Below are experts of layer 3 (counted from 0) of a mixture-of-experts language model. Rows are named router (the router's row for the expert), up (a neuron's input weights, with its number), down (a neuron's output weights, with its number) and show model dimensions 0-63. Each number is 128 + 24 x the weight over its row's rms, rounded and kept within 0 to 255. Numbers have three digits each.
Before each expert's rows: "comes after" lists some tokens at least twice as common just before its tokens as in all text. This comes from a sample of Wikipedia text that the model never trained on. Tokens count by the router's weight.

# expert 22
comes after: ",", ":", "-", " of", " and", " \""
router:110082113184137187139156193121065182173158134128111150143132118104164160106088124171169116125119103146105135133119126144114119120117137173095094126135104161150113132155133117099154137155154124
up0:143143087172116131138142183121166120108145087136122136130124079109125159096151104146140095082089084138095138144107114163122144144093103134140116139165083149091147143173124146118131127093149136
down0:151175123108129148117168116155108117108125127201095081153158116132147111086140146123124154126138139142102129106123131134139139162115159106150085140142119112096118130181105144083156154112140159
up1:109163118150125125140096113115130159133131128168110068134164121107098094110111108116148099130123125110073116132168131130136142108161079151123102142162105096115107162121135105137088099141129088
down1:098143143140141140085157120184144149136102105126131109154085144123095141125163145139114172153124142112130184133147147141118131105105113141123072135096068126123118152090136111112111091130090111
up2:102156149158190109141105121102133116097161106137120145132173142120140127142112121087137109155142136127096140159104098162092090130111119100133087116116103126103120132127099107139108073151113135
down2:152099119158113096121117113121090196151130086138162129137101096109124128160098142164156115142079133121144116176134129149138115152145111144125121105096128118146202133111163085141119107116174111
up3:136110169114134155155126159101082104100108156125129121151109089115158154164108114092138155105094134113142134163087154113102130125133152164169159119125133094144166134140076129156128089127119123
down3:110150139108128129143131100114124108098129054116148074135143141179184100121116117124089130138113105136176137074149180139111163161129137117125125155146129156136114126109146110136159127118109138
up4:118124152132177128127119109104137179145097145140167141159161121158070106099116091114141173142137125132119157133076088129158152126083121163115109112113124093132091150142106124117102120107137120
down4:118124143115151138088159168177120113138142098123123138128096125135080103118156120160114081129155141128155118128093149123104147161141111141095079146105150091164178115100111121165136070101106128
up5:116095152196120120168158138140129135135148128125124183132130100136138128149150175130145102130094145133129104085117149093115162123110119115124088137103050190135111132116130116115137100171142154
down5:113151127108155105075152075161120144158076111096100141099129133140106092121122075127142123109162096092123154150116135080121154163131105113134150137148146136129137103107114138136132071147121121
up6:155132135140127111089124113092148143152128151145147116147143107171126137144097115126096148137182113151148090111111152134149130159077142123130148127114098129162125100157099130101062147132166138
down6:080122115139100080128151115122092127112106130141122168118097120138142141137123160157141158142159087108135103128155100121115097127126100139114105119130126105134117140145132081133133127119095122
up7:092118128134085086152094120127094102149142130164121145155138136144155111102120118123136089102132125092127082123074117137105127131153141116087148113114136121135111170118131141118119135137128132
down7:096124143134124110091143095131102118134108127158092119127119131094110127147104150174121099119087144162155119174137148140112201153080120167120131080115102115124166155096130081140114128072159147
up8:164126114139099122124129129111152128113126147109138105155130109140173148143120104170143077122125109110118132107115103133132098156125152146114111075162100164101091144179131123126130141145165136
down8:097148113134125144127142140117141090128137144133149084103159079129115130147132137148153113110150092123163082118140117139121087094130153072165125158101139098122087119138153118140101189148104126
up9:156086097151119096123118168119107083122109113109089123099119131130118101122113113149161140097146127161159125142122107145095097100125141126084154119117145140108084114110177177122143140190113114
down9:104106118102134129136084122109133154176132146084127112117103156098162121101202181121107115118122115145111122145112103118113150132163151105118162121133153105076102121148157159085126151128149109
up10:118078112081114113153120152153127114142107112122103099135157135157114120138105099161133149141153115123120144143136102157155159148097113118107131165127106143136177074169122127102155162160162139
down10:111109133120159143162124150152115115138137122116072133152146174138143102132128095137106072169111130135135151159140112141113117157109125122117094139125140137103115150137143143177125092092128130
up11:078156142145136121141141123169132136178182078124156149101129183122163103131135140112132142122107154141119120091089112117137063132106114106132115107149116138127103119129127136131120152134101128
down11:095125093121124154137118117130117117103129119099146079117177165112143132110149126128150085139116168148138124111116125143063106174203138126133125116099128113124144134102128131174149145133109099
up12:098146131098134104153134171086124137079092111097085148163134166130145121158117152144155141109144078129131128131117087169154141126161137114165158092109112104136119168150113121120138131151177131
down12:136102119130156105179124093157182121116127126091148136170148107110103088175155154131153120113137157149120150089123134164113119131131095092125137091142165144123142129105083132094128175126144126
up13:150103129155104110167162156125103098093156099131129146177163155116117099118110138130119106120073139110103173146119100121146060133143123149135148135136085160086099152139107129117149131097127091
down13:101121170132103098148159140113125122119117139080151164131125104153143117119090139138106099101135145129175117121134102123126129139085153137109111175141140127126132108113167092126134145159115123
up14:099133102129147135164118124135104102091122105126095121118132142147152182127070143131150119143172140199125088136177152131120134145136107125128176115114150164112127110083078124138140156163140097
down14:133154121110138141115110098120138132159087098166132151129090152133093128119149110113134092165101114131144159140147171158144163134132123125105131166124102108130097099126136093116131117124136123
up15:139099107130097149150123126138110151135151096133120166175163104096148143131146146120133180146149134128157156116129137137137136081120101120073143150118127126170117199109109112114135152116111141
down15:138134161103115155129128113128135134099132135136165080095186124101153099134142150117124117105115175084184159149108137128160113143118125130113106115089111119146169165182105152147119103144110104
up16:132147179110161121122123134116142138168104128116107166137106134136122120130155071136098119077137095147137098088130106127136115139146088134128123082122083124090110163175124141125146102109157144
down16:125157148118129116102115118135111140137120099084091109128117139142156123148125117133149133126139154115086156106106110084098119171138112144110204100146117134103093125155151153081166107130167141
up17:133155130132108113115086168085140149151109132137103102136141109138106112148097102154128135120113116158137164111162084107149131140110132117113162076150114122110166119109099153110135126182150141
down17:113092124172130166108136135113139153128139144107103117092087106123151164102125151136132089127090105096145074161144093123136139126070153134117101115091120175092183159156144096101142146110134124
up18:115070082128075126095114134102095103120092135129105150111160134115101062123103149128137072111110118123112114110148131086133152125167125118136135098163120117137123141131147130105105115109135143
down18:128132143146131104132114145124178119138112156114185142180106145150178099122098132125094159114153185104122098169141083124153069093159114130170105120074081174128097093138147151125120127115084135
up19:079106142099139127184139123105077076152108156100125144104125127121152123151163118117160112156087102137114094116152135101129102102113087113130138156167160096139129139103148125120113143132149112
down19:139147124157128131088134144128133096104111132131144145089124167125169154188108184145153146139110130084125150171091158121118152107135111139130112178139114094161109144145133123125107110159113128
up20:109088120129100134090132163116110116161110145149118141126144120139122092118110098095115078111097112106126139112166117141159106129120146133158132110163127135114150109114148095106133144133122097
down20:154112116133122156089143130131149122117111149117140120102148110126132151092128132108120171109140141095164116158144172142081171146138111141174150127103087113125120150151167120142143127158125135
up21:087108099147138123104123150128105132125137120163148136068140124073126107164100080138125113145156153140106121109156133116115086094115123134122124104148121116106105115142125095097109142110104137
down21:132150126130124097118134143173137168114089092149134123176090104148124144175106192143154121145121134153161126106129133144098153134153115129111102159088134071153050150164116136132164117104090109
up22:104151110096167132156115116127091139126151100143112137101143142141120084153100061096175121128111096120124147110133090138153147124108133121152150124167148108085148100100096155078106157140137106
down22:156085149177101156110107093169145144160114137108152134131138154152140119122136137170142139126101088131164139112088148115156164150110168135122137147139135096136125143079115149096139085086153129
up23:116122152175151130145108172119098148154128166201111097153093106168088120094125146120125170121140120145109165148128136128144072115117120189134128092151171106143131152110111123125141105103116130
down23:146106125114133130113138128153158095135087122081118153103136142139092112147105114124167110156155125134109122176119131117111095124154070070145090140118110153098089145126122119130148146135144125
up24:135182080170098113147142111132133141135164128144114147117191092124150155155138113150131114099129125118166159132110110120132164125132109157109100105118117120154147162146132126134103144165156123
down24:137116153109130083140095114163121096117106131147136175121113151114129148143078145079134117186106126129144175140123117075162114108120133130163132154194126122157122133137164146125122105134102148
up25:099129141111159168104089111114148139104134121156131144138126111145128095120094123112146149108132096122102137113139125139116131115126126123114136136142125108104136157124104084110135169145102142
down25:131113084144147156130130125087152126124150163108062160136100167140169115138115144129149095162119145121138164099122146125159151165147091118084147167135139163169092118146138142077153088104155112
up26:128087127136121160092110155148147135142115062173093129134136080106173122142164165138170125134113121109152116122116098107175113148127132156130114122132144141140119097165158121130098139153105100
down26:141181079100106088153139131069149137152124133150149122091145171154113119128125172130146143114130162143122149099131142100105124119111115104133147122145151111153103094120103124121135136125116137
up27:085105169168115155142170167139102139156135134173136169119130133143078127158127119096121108100145156155116116134104158133117129174155143117145138075112099133103113097172140164145080159125123101
down27:128115098160149109138127088089121096146095081070118143126132109107185130118104114102147097136106120076133151078130122132142134124095104122141087144170137171113136135103104110143127125171139157
up28:152133108145103134139128151143084136105143117122145161152139105070091170087092124120095111165122139163078146109151141146131088107139113122123164104154135111120127124130132133140104123131115098
down28:129162137137101152113116106114123133097116161109103115096151161115124129114109117097092134162137105108078147093083105146132138197148104129127137134173143139113114123133116131119110135157119131
up29:154128100133191116159138151148091132120105142117099134122129104110116076130135112123121126128101094075106128098124126157117111122113114111106113150107117075147121129134128131090125138107109128
down29:146112168142090147090151081167110131147106144137079123159104143096135129133146152150164189163140107156119128151145120123130168083147125125109120137140099137119159146099133138098191144119147141
up30:140118132159108095143113157098059138167137147130100104114154071107148120138128111102142115122157111130110129101142113128105148168166148094130171125108117099164133162122106103166116187100120154
down30:170106138122114117174134125129130141124132168099098150080167126140112139092138125094133149090155170158121115099128167142109132110102137095106072118105118091132101102108119169135095147147155149
up31:160114071143102142161154124130118093131094105097147151144115115103122105122169106137140139111155140179135119101123105134133137101121161130125126123098117165145146134163149083125079158120114120
down31:127143140099148114128116086129126129121105081149117138090098121146130130128162141126143116172107159088116109144149153159075161158132172113097079166100113105116138156153121157135118103081114106
up32:096110157105149136148163117120080109111125184124103115126125133101176118149089128111146124147144078147158080116164105132167122116122153168152156137092138082170091152127166113165119134138131141
down32:114099099162130126110143126146114105115154109117106164147116130103159096137119117147092146130098123147115099115143126105138131123153115130150147120080143169136137107163143137145103123119120150

# expert 37
comes after: " ", ")", "0", "4", "3", "6"
router:098082127142149122141145162098099123126188123146096177148179113111128142098114131138165108090119127133118108131115113156109117071131128155138101122195100131155100106146071097135136171133177133
up4:152126109099106167156120159111061113147133083144075116121171124106128101108102139124160123091106138180108126145066181113112112094160138113152111097157114131162127127120091172109110103088120100
down4:118136143104118125127125125145138130133138122131165138158117127182084164135081137106151183128135121176123104112122138122161098071163143131090154114160133119096105119155144155144095095116145150
up5:147105128143094118139137146111156094130149087162124100125121147097139131139131127134125129087115151153119135114078114131147177135165169133142098142165110095116112145097132188086138146095140177
down5:099146119123124118127121117123121122141121162127165081160138122170111139143113148097168107128133155120140110127088081144103121147159056129092100078140137102153121112116133113152098133101150134
up6:142114145098123110150133128129095154148165085143161163140183165150114108092144159106114108154108107160153132146133096169119153085085131120118135150175096136148117134121110134134152154121114116
down6:152093113132191088140108132120149140143152166127157097094095109131119155152089096139132129135157124093146115119136139105120126078137094131124137095106150102109140098128104150174166118113135128
up7:088122161125165133119156150115136111134162102143112145074106149121120097138143126110112106130095140136109098137099117162153104132170114124159115131187091126158163103148122106100138151147138137
down7:115115137110133084120105110097145124165129160115132164157125104110091100167132140126169139152137125156143111125116163132097088170138116175104130119140137129077148115122178152067161113136126108
up8:111134151103130116106158118146117110115201089085134089151165144071140156170139097088168103117097131080092104091112142137126123144107117163141106105147112142116129104129089114131146149134093120
down8:128108120123144135146131100135120125103115095155148087162156132131109121146159136140136134168182134096098152146163088126136096182143166124108106152143139100132095054146090110123122134110113133
up9:109118097111101137142124151144124125089163102131107136117164137137124132110092125110141119116170102140129118161089089149111099116135144134105125101170078114120123141125078142080105145165132102
down9:140156101136118122138154119104108096094084120137143120133128183134123116107150107123174144130123137130121102106131139125144145132117101152152131101128114077119105120155127152134114093142106083
up10:152128145129155146155156182150119100099181126158126149097120166131132115122123117146140108089091167136157128124146121128066103117098152132074110119132153121121139149144108111132144138152155156
down10:158157107164115106111112100104106116143131099104118149114147124124153122111136108104102133147172108153163130083093134131136128136135133133168173135120146125096114100079097144102163132094107162
up11:105073171183104117128150095170124137110139137146165123141173144130098124168141112177164086112075156110095097110124139112161170096108128147102098166191147121127101109129123131159108152112135141
down11:131134144086166118141143157128129155148094081124081136109144108141106089108141163133128158110152100089128136112128162126112157102130079098171134127102141091129149152166105116144182111175115123
up12:154119134138154136166130172083106109153147083125123143101123108108095100121117161104108110122167113139134142148135128108131103091172134161151158115134107178161142153140116102134081157128124138
down12:111125109122176110183100135151126146119110107116107101174119102154130161111091158160141121128187128122137111131119150160077133120154092145106118106135150133088131122142130104122111117136108115
up13:106136126090154146094135176105086133175160137179153153127163110128127116123142141089162103132095166135129098127124130187123098120155125119104166096199107128115123109136135122128122120143159121
down13:119156090113130134128107131084125097079144117162134133129157114147147125128142136097134104173117126110153177122170155143133110156131096126145181145156115112131102120096124128147117139094097103
up14:089136137084100116183113127116119123107098152138140146127143110055126116109153094100140110097051150152079150184137149097137148155136177112115124112123107133092155098157105092100143143165122132
down14:112087138123149107134080099121142122110106127135119156101156119153132078119141114129175094105096116112128144128157150146178172104133098108108130079116131102116114128065154110117123125152142106
up15:156065120104129090112154149125116110133169140162126138148112094157140115125127111125088150130139116131165128165098165120132170092137192138143145116119129132131162106116145147144126164161160102
down15:099102151105132120193172120137125098133151134124112118156161162134133138132153182153124111075100124106119132128109113110101166126170120133067112144158118075139136139156119120099149082130157100
up16:090108130123149123155109105136131124105137094142160158122130135092117129097130101107136135104153130108158152149136138119103103109102159142165087108166104088108111110165107122111107139144173165
down16:132122120119119147099132155140085137140115131128136132150107148198108132114142140155155131128166135116111081147124106201145164072106176103150139164118135181142118180100108142137136110148166135
up17:125133130161160141113143108083127092113121104171135138140144121139102147108164143160128185094110084099147144160161142146126153128105151158108122127121119125119077117133122130144141165125162118
down17:113155142163124130132112134097150112094150110146133118102114122144160136116176139155123102165142163129176132131105155124127121135150109184159114132130172179144127116127159154100117142065093119
up18:114108125120115113108167124124140141168167147186124162121124138139162140102117098099168116141061142177132148093145135111148125126131151142125121107125089145127139157153097119148122114132124139
down18:161123127129132121145105147134143131188095132169129109154101143130146148141106101153122119162101120130081130108109119100145092125108114170129158158087104152149143156115123128127130153079109133
up19:113112117144128118112154118125109095115209084157120098185125111145072173147099123181109102086095131125142100096103095140130130114149128101116129104129157114133118160122088131113113075113116132
down19:130151139138089122085122101113134140079095111137131133059111115120111086108128109105115168122131125120176136123114115133114139063152122157147094163106152102109126130061130137100174149081129175
up20:096113115161114099134094111102152128135143090124112177128178137107116159076098145102139141104105137138126143163137153121162138121111148124100106096157109133152091144105127139125104139115126094
down20:139104100110124149138086133147131103139152139107117089125092126162112105167151134134100155098174145134125164165143143121164087125133072160160137122119159164086130156118094101133147077128145130
up21:147143113106104131142114142144139122110124140135144193144163160139075150127127137111131117117150106107130092133050145128161109126110092131087112156103111141102118106138101137109134128098130130
down21:116123114171131094118094130111108157102093104108152096106146111102175129141138087112132113102122136143095160084141161108144120160183120149114161141134130127156103126096151123137148094099125089
up22:058125109132165144127121128131114110119159141139109133131125161113191115114149110113070128142146119129155137154145117074123088109118161139105136141090103124133075099175127120138138114102103103
down22:092182096081130141190102136141118144113103145134104103129101154122125132162126118137138161123111114146101121157164152090087125136144126124090135111135132129167119130147115102117125132136119144
up23:114178147146094161146158130085127118140109070134137155109151150156134178088115095095140123118150126095122091101098151124129103077106088121115105097119134105136111166121098108143158133138089130
down23:119143132108134088123112123069133132106121141120095099132143111158158131129144148150134156111129131111161105100145111121107141078129130117122169102119161128155147129130169138120150150105143065
up24:126139155127144149140148116145121134132093158118080143115159127102134109122108160104117137096126129145172125120147127169126143088140139106097105159132100092141071094076127135136120195144130112
down24:121147139181078127133145157151147145139132134127169145075088137099117129148139147152099153137134108128119114141096115116115142111096090109096143161166084139188135162146108114147182112171134118
up25:124146138157088122139102129145115100129158150144143210142144123102152130126135120101122071092125118127145118114130118093127090106158110128163114149190129132120136070169124085135129165149125146
down25:136107152106119125120105149162160128144119116121149160060108134126130143093114160134133135116112154091135136129101133157127109118175139131108096080137197111127130124146150140135115197128157149
up26:126080122073160084159158128150161091150141160151118151129163137143125155101129133142189160104153093093131083103151084116117143114116129127132132096117125109121116100145073111120138108128195139
down26:164100127093165145130151111118111139121141142143110078128126085145105131131152148153126161169157093120162125114158130132146121081090153114132164106142126115094100122130140128097180130134133099
up27:105156113145142160178148114128084113123136103164107108155129134140124102076110132121128124115132119133121133093096132131127097091136081126136134102157080103125136099045127131103110142142146158
down27:134119178110115129124164155112128138117150108127104104102114126112129144124103117124085082128112123139148118181148136109065141181169127120120105147117127142108127158130102117102150103098109086
up28:139111134143117107130152156131103151098160142194151161089134111140130129137137164105126104087076132132111110125083133112128129071147117144141098118160137152120134092142091136099163134138079084
down28:111158110161104153130119129152144151104125135138133136137105157072102111155118181134149083146135131139171107105111137112126139142109140115115139129148134171110154104143129111149170169157089145
up29:131121114114106108084159142101146165121163134140145112178171151137128173142068115106152129057154126118131172106105151133131109116170141142115163136139115122107125111153124158135135129140149167
down29:145123106105140124129098070082118109141138121154085133156125158111130160154130092122158127116120148112114148156156170109119117127092129147108105137121127123163139140139090083154119108107121152
up30:084127160135157078132119121140123143172132155161134110136173077115177144126182134136157130109149161148176121094100124126138120109119113128151146158129137181156135137113139100123142140058117154
down30:165122134110117140139133139146185131129119133136099120111131103163090121140102134094082138139127083142105134122151104158125146150149142113156100136143140129132176132147100143134113141108119045
up31:124120139118127168112077165117143130080116150120124168127152154155144151104133131117149130111188105146150123108115139101068130088125136124115125147102098163107123156137138137146143134117152186
down31:112138111132088152129118099104136139115113178137132149144126074123119068102141067124080137102099128139088159121107123129120104128063160163131138155085118197129131097114147117097132171124122102
up32:137126171129075155108117162150114111111178111149073155131152140108145129138147168167133070111101149112059115084113116118117121140130115131124120111188099164124121108143110135145112124128140114
down32:099087142138176141161155117120133063144087098168081080104128160115116102148141161128121133155151146115166155160139130139119145122133108091094146090115135093147133146138132141160121124096124113
up33:131108162145187106155133143162118158098149138129156097128145116097129121131164105137126144101130168145143119129119130139109123159090074133148093157136120131138095097128142076139148127115127187
down33:099131137098124093102117119123135144155128078118092139112129149105139135129124083135130123097069117072162140148113127070137122101135102133056171092137117093068140194146129110132137148110141151
up34:130128086138144123134196142081115123121131117161170197090130104131152123119141156086113116114147154178118163113122143106110130126148151124127108107123145086143147148140130139135107164108152118
down34:116148110181118140146100116156138113134148154124098122120147159111143152126104117123153139139147137128120172129128112126137123147099136179127136138132092128119159117128096152134168130144138152
up35:133115137168165140130081179110157099117144120133119126132146101140116118118177106169138151101197125131145146090166089126108112112113073122132120146140133124103092157071126093115120136122138110
down35:111130142135118170121089147137132177140106087136153101112120118138122107147087141137078152150092105135135144124149089152119139106153093161144137151112150143157188122105203138107145121123124111
up36:067137172090125133153138118122124129129114137136176146140163123110126183123113130107150127145106132155088143145148131129112161105146120107136134108126147158086118083119104127154129127125119177
down36:148100155097126082124106121135167080142112131141125103083120148130055097124098125110102142115078120123173114130097113114119139133117132102130151151125122138126134155112124117120113110137153122

# expert 34
comes after: "-", " T", " \"", " t", " b", " B"
router:090086099158151142135145167119053145129160141135143134157157132085160148105122118121134114115108128135119143089123091150124142097105146127136102070132083186145067107158108121100169114141121097
up0:079097156088123169115127150137132091111172147102124139144173181110150135159120110072111105137116115124101122095103153161181160113097111133144105121144130103128108151141154133124127097117126070
down0:128129119118155116128145099145127151136099120122109114152101108136131140148150172091136117129165135141206128117159154160105111172162116144155150122106154132142116122129101127103119139100167156
up1:063126140123121148146138104126088147126155139138159147102128118160141092145118080127123179111070112128097141134172126151132166127083148131104167085118108136113113072088103125138129149151132095
down1:165161139161101145124126114121116108159124111132130092114135151131085126120141125109152138148120107084134128129153146142153179127111137117097100141099138156125087142104122132131128083065090093
up2:103103152117159137114121116091096144129143155129093133160138142152137174093155127112113160121185099125146127131138125142119135096109096144080119101140092132136098196158153088125121122144131110
down2:105141138124121121124106119095139133125109081148097071123080112120090098099137128117165089115144089091137156108123165104122115125152169141121125130141122127111116162121154099140123117126119125
up3:132117111115128114112146167088114122143122162177124157170128131113134133147161077100141139116113144113112097117133164119108111097164144099145124103113144136134094154126113098138152130111102134
down3:131081124120135145120104155124154115160142103152151108114154117142168091124104140139094121120118098117118111113164134097132200120146111137131119147116148112122110122109106107131135098120187146
up4:113127125124150146175156134105115117139163145153154102124098118141191112174105125139123115146115150114127115098132126099145174086099113137117104127157130132136100147129163135117107169139174155
down4:122151147139102143117151104129133097155096112150148128152092131131137121142111175135115095165111135135119155143110126145181103158113085142121124139166133128151139137128153086129132075130125150
up5:119140157093107060137176171119102120129094169136093143113146187145151117128086159118151119155109155113163105119123137122094132126128132097123135083113117145103100152142094092146153129136155119
down5:117113140133117138110172131106180117138133123127142131139151158125171127107131141125127190099157147150133114121109099101136113109162112115152107160128068136126134085120141130133130138179124136
up6:135107115098183117148158153095096153137146119136096123175122131111161095112110121128124149172117129092175130109131166135084131104152166111141091098138069122158100122152132166120123141149118144
down6:122141140113202140146097137123165157113165137120165096166145113114124127111111131160096165109132115127094130107103132151090135098129151179130133123129179125141169141171153138135125164133133126
up7:104145098154111147168137180133151127107126160117154125153114119135124142110122120098109109086116136128152114157166106123158133129161173089146055139148125129139135122107109129132155158140145136
down7:145116157131094143127089132144123136181116117108120183121149157056127145138112148132072095122133120098152136142116123091114152146103106128115147134133151077142147142124144164092133119125096150
up8:096028116143136121156148150149124140086211137124163171111171121160113157117141141097109110159115134141098126109109135109139139159142150141112126128124085136146138080156113109111119125148114110
down8:173116152111154129130111147137145092146110141153146127104113095167100143117132148113117118132102144091162096139107152092125161163141152186160093130148153135107135129094099172140103145109127108
up9:121161129125122128133120125145046153144127144151146125125111129189088141117107100118112125104142114163128123099145090151130126122129130141100111069110122114125128152177136110090125120175132139
down9:127146129118146137143130117133168107147109135138114159082151090111084103160136147130139136150163115158131142100127134168154156107109128100112168116119191110123139101088154093149168118131129133
up10:126104117142107133131145133139115138115149153125128121179120112122118095123120143079107111119130148157099136091101165154097071132149134092059100089129117150134110114158149142152132090137123142
down10:166145122120093144144125132129118137159133148116139130139136117134102133143134101116152139152135159138141113100110140156099130112147117126128120108140141137110082101112134111169165061116138118
up11:099157175162120133165133122097122124158109102116096118152115143119141153137134115093170130134143102147126123107159117132075119107103155154164109135102099143093124149085109102142142173122132139
down11:117121149127125112121170157182172112140099158125089099136121146135201105141125164133115131123186141139104152138123130107145133127139097131108109169139098120114148104124138134176163113151121121
up12:120070126094148113142130135097109126120107125155116139137129118131173109152131135104154111133085138126068112099114107113084124123141144153123124120119129119123106108115112123120171122146098075
down12:111176158140162147116184104124128135113139123108126135141145143150086128103145093117153085142127157073101061135138145145130113134137129118121104122128131121138126137162074147132077159120131143
up13:112153136173143097119108156138129156106132116147109125114154088118149127153106108105161093141113074123080122160129128128111131101120061124119151128108094128156103203135090087135141154141100145
down13:076113164128133120128095134128130139133121109126139153150135091105114152168121134132101152106091116166123130100156082128141133180155127121116137162140138150165180160128150109110126150146152105
up14:117128063156114107136126130144123112113118164150146108149139133124123151168112104143133137124155143145130120144132084128114129118119119116153132120142083114123077172196132118076124146148139169
down14:135099134142113121112169118139086139126124140150103096145103139136127171113098091149134112125130148082128118119132125129176123131130109107117113117092133140099129139147141113170124159101146110
up15:117125097146144156150109134137091125119170124135119153163136151149106109104096075110107131117122095127149142091167114092165123142082105138093168115116109114140128139095123092119125173109120120
down15:112083115160162140127106117171167164137127101125093119113122129111108119135134098116092097106106102109152187140131110153090129149122122166156125113121145124098123125168145082139133108130166146
up16:120109116142121156092145115169121123126122163159125110165120122091127133133124150149120120136172146145144148175150125156120146112133105104139122089138108159106130117154139129129146148128135119
down16:122136093109145125118103100138108145164092121132135177109122129153149128129103149106131165135134112108110162131172142150152138096113163078140189157143114142147103132132105115132116127126189149
up17:120095117141145116106144151097120153149139115095166089148095179105105177134095115138156144108138091181090134119149156147101083118123131106119131097189134124142127110158117098190105124106157114
down17:097139120111123140129105122111123132123138092161133094162128163125179109133105140167137136132148124143138161127156128107111160136109137132156172145090118168169138123154115130095145120152112127
up18:123083143130156128155126133141121128109123135135137138150134139149152142163116111062145074150123133096130154116105105137095074145113115151109112139104147138095115155131069138094113122106131116
down18:144123149108129104124154120115156120133083166075117186150101126111095107123092153132134117104136119118160113151146078067163137111101102177137150144129148122165134105119145122154132096143144126
up19:127157115121125118143124119120137135136134134140150108154123111145108131134152105117112108133120151126118150117162132130110142096129154100146127079167113132104132101110121104126139163169136099
down19:153120141169063145126097120149134166121122130117134111108121165124104146154113138102139120155109131150176144118114103137127122128111120123114127087188104111113157120131137135105132130147131116
up20:104111127158125081118148156135103110131114158130122079142121136104126158120104114120135106091137117167149142150128097140135135129144119142108142127121118111122095129154110150151167140157145115
down20:136122151150123117118114157121118178148154138097187155092102129156152124188100116154113075099117114113135105160129108117168149152147111127139110121125168119121122124116118127161097143088182117
up21:112119128140140167105133166145099151160148128139140119102101147106114133088125116113137168125121130131109119121094122123105105174127113148087119106140158142148089132143139144121193079121097077
down21:140137141103137136130108093113166087137100124103151172134137144139069120151113120088121128099133112154076138123160140109051158157143098145137094110139108105100152101131103144169136175134080129
up22:160124113163160135144110135130162136152146159137124140135131108162104100127145115134114117100102154108137113066107109122110163083093129120141166109129142151134113084129144151138111171134137067
down22:122166142172111153107142131113108139118119112162143126135137135108118089130153154133157109170123117098091122103134151112141123163165140120110112118116130128133160139133114136116169153174121141
up23:061139164126119136106125161130118104105121133178152106124109147151166095078105111072159172097132106104110098134162104112142176110109126133120061096123126100150108127122097100116127166124103131
down23:139110168161118143152154111114119127126161067122124139139126127112125120127140140170134123152122101109138167130131111135107150091072129158138123170135126129177068140128130088131123118127095138
up24:116097135102154116149082107120111161105152142129101161177135077143124147090080123101143112139140151155135143128128092085117144135154131054113133136122140149091168125158104156098130103098104122
down24:135093114113127187123135136116166114124150138157097142105125098103166153138120131114093111152101102130125150126095080127107105175115089117118101120155083115148114164122131139117144131101139122
up25:140117107135124128147114123146123165127124140120164125141151122073118111109093114127130122122134116111121130128139116152097089118115144136116162120111131182101106153123109127124147110079114071
down25:152146073099107139141157116133152130097118117115093097166134077141149128134112168158151124120102124112114153143147140164137148169148107143108162157141143071112120082135143139117157092071124108
up26:072098121127135098164141104118117124104162145186159090129140100143140127132171109106113151134092119120179094142147092112124120124126177114124127114093127130150113097146124101125129131121119160
down26:097136140153111124162128128138133159138138113133150105133145125094175118082156128179157132144132157136107122132061147130118151140132084123168105146133100098164139140153185118171148101155097112
up27:139150129147171150115119148108105150129142090133098113138143094072124130124177134111115127123111159124130125135147107130121147123137208080197125128133085135121115158152113095154158118105099131
down27:102117086148124122167105161141140095128129104139128138119135125122131090120127149129130098195144131128149136132118087159120171116075160070133134132130111136138149125118138122085093093096123134
up28:083109125124108123115143146122118092140131153152152145102155140090140092152081107138102113103113153133143137112189117166088113147088122090153108137105124138144120095118130125122129155140108114
down28:092158144112151180100134140097151135105106149137147117130172103131096136175122090123079107092115149186103111083141140145092148164128108158134155148113102140142104138123113144139101151148173114
up29:107114157148140123114147168097141131122124143110124133129128118125113153143145117107136143100113123086096097078093133191115099147132129082124148092099085100111149100154134085129163099186096104
down29:077142120106124113128132143125074128106132170141101105107124150129129162132130152091140118136154141149105119140162139111138082170144136183132137168104066085084147172101134141129074144106129133
up30:108110103162149088164139129094104116113121133120171157135092106136129076132152113101133121115103120129153135117147096154094150094144086136133147162159142137138097091120158130091109143140137122
down30:119104133135153110146134104141162096110093135112106147103082157106165160145096097151147092137150136176135133142115081137120137175140127135105121130111107100100110160063138133093136146157136129
up31:117106161121123116131147145158127161066158077136158108174179130140129100126141101087130160123114115110125087144135129128141165134099120137135147130136111138172086108089122151106086149184170100
down31:124130145130153131118127112141133102094084110180152116101088127151095112145121129095117126178163117084086143119136153121156129150148106121143133163139139143121120123155156131164109142070117075
up32:107107129138105166145150124095132151136205109113155135127147131134129127126120133139132124147115167095097085130135084135133176058177150127120144152137096153121106125132053118138115156117105114
down32:120126143119102125100097128148154175125125125106068151105100151108103139146076111119130113107080174131115155115150106149145148196100126107132091163140103113144128104132176151126122139112117112